From a checkpoint of a small mixture-of-experts model trained on Wikipedia.
Training: a variant of Muon for the experts, 7344 steps.
Below are experts of layer 2 (counted from 0) of a mixture-of-experts language model. Rows are named router (the router's row for the expert) and show model dimensions 384-447. Each number is 500 + 25 x the weight over its row's rms, rounded and kept within 0 to 999. Numbers have three digits each.
Before each expert's rows: "gets" lists some tokens that make up at least twice as much of what it gets as of all text. This comes from a sample of Wikipedia text that the model never trained on. Tokens count by the router's weight.

# expert 23
gets: "'", "0", " at", " his", " he", " He"
router:533538557455502522544459521517530485489506502515512476510503499498563490493500489534519464496517503489572519511483476486506509535566498474501497532505495501488496500492494467495506495519490497

# expert 19
gets: " ", " (", "/", "(", " $", " /"
router:506509500516502510517501465510529500480477517464535480511490552516526488479511455477465529489516502461501510532510514484507527519535501495482500479509492481473514508538426499454518512475502486

# expert 1
gets: " \"", " re", "te", " Re", "ro", " de"
router:519455509514502507444513515464522500515506507506497462515526492502473500495484487482505465516506506507462497528474548466503511500489491540470510488492512496551483523485542502508485496463509473

# expert 8
gets: " A", " S", "S", " W", "N", "A"
router:497509502542537465516535486534494495501474522493494484507510542506484501503526493495523505488494490533516518492554530506508501491506458487509535536506512519531500446477547475469463542515497472

# expert 20
gets: ",", ")", "\"", "),", "ish", "\","
router:497513507540447517509460529512501548491487496497555466506461541514529493497475500513491535484468505508539516450462439516516525487484446508536508499520545515488497526512539490534488484526489506

# expert 14
gets: "0", "1", "3", "9", "5", "4"
router:479543491487542542484494443485498507514495503526469541463542506482553511497530488467461438477488510532540491491484480514481511510496517521568505546482518467508534507463498497504456461503491560

# expert 22
gets: " the", " The", "The", " an", "=", " New"
router:472546527499489517504484524482466516489520525481471534522522502506442503503497500529519479492530468518519501549475483470501457527519520532504512524514520492515487490520501495456497507531545491

# expert 21
gets: "2", "6", "8", "9", "5", "0"
router:488514516486510510505499531529511457472473485532533481480512527526482464501503490511533520482510471524509502473534485515524529526460471461484533498507468515547468481517479472516534526532523479

# expert 6
gets: "9", "1", "0", " May", " January", " September"
router:499469535423526553523472511542513468489519472504501486493475516524484476537501507502519525475518488525520504471526460476513531512484456475469512462506493499514527499530493486492543517516507494

# expert 15
gets: "1", "2", "3", "n", " been", " long"
router:499500499469496539491486539544515482477468487515536513462515489533467472519518508512549533468518473511512509476524481494523522522472496467476504491514475513540490473503504468520515520530532490

# expert 2
gets: "\n", " of", " was", "5", " In", " to"
router:499500506478493529514492537522508497476499487512523498492505493524480474516502510523519534468528466530493520476539494517526522530469477460473534483526452518549502470521499471505530521525530467

# expert 16
gets: " |", "\n", "|", "==", ";", "==="
router:502520520481520485540504488478512483501501515485503488538499475502513488519545476552521499538508511466555501483483518546491489539500512521487511517491496495457528479531498509515545476487495533

# expert 10
gets: "9", "0", "s", " known", " by", "=="
router:506533510454475515492490518520497491463499458515521499471495528520483462508502501490534533479527472531521523472551474520520524495480487444463505482512483537513503466523461474490517523544511486

# expert 5
gets: " and", "1", "s", "6", " is", " not"
router:502519521474511528502482539533517489477477472520526509474499511541471473523514499500533530479521470511496531486530498526524520518484484465466520499515462520536489484512490472499508532531531482

# expert 9
gets: ".", "-", ":", "–", ";", " –"
router:511468526436449528510520502514423478490500480488470501490521536493483503521470455464484506471516478488465509461481520485493501488488481443470495512508516496490501512506504502468515510498467520

# expert 7
gets: "s", "ed", "ing", "e", "d", "y"
router:531532499472513472455514469500471519525504494501479522502489516488478529471507526480457533538481511482500503523499467503508485499451492496507449466471471541485479485484469501525531509508474463

# expert 4
gets: " of", " and", " in", " to", " was", " a"
router:515512461513513490508495506496492509502478484470497558494486520492503506479487500525512492528483511518485486498510507492491492473463539506481466494481484527527516492485505546539444488548487492

# expert 17
gets: "s", "ion", "ation", "ton", "tion", "ity"
router:498521516474486514525486522530486479490488476477514511501505504517467471518498496532524532494516478517501535469494499534509532516456506457472508485502472537517498484514480473514543522527519500

# expert 11
gets: "a", "i", "ia", "us", "u", "ra"
router:491506464501464531539491528537525503469485490472493475468524488526527498492482509491528481462476498481532516488470521546513507521471483480466543500476486490532510479512490506537454518475505539

# expert 13
gets: " a", "2", " one", " two", " an", "ive"
router:481486452484524499500442509562521521465514512479516520443480531515495477534478517508530505482499488482484514489501483524519507481468512495444492468524513526496515471452492491543525512532519494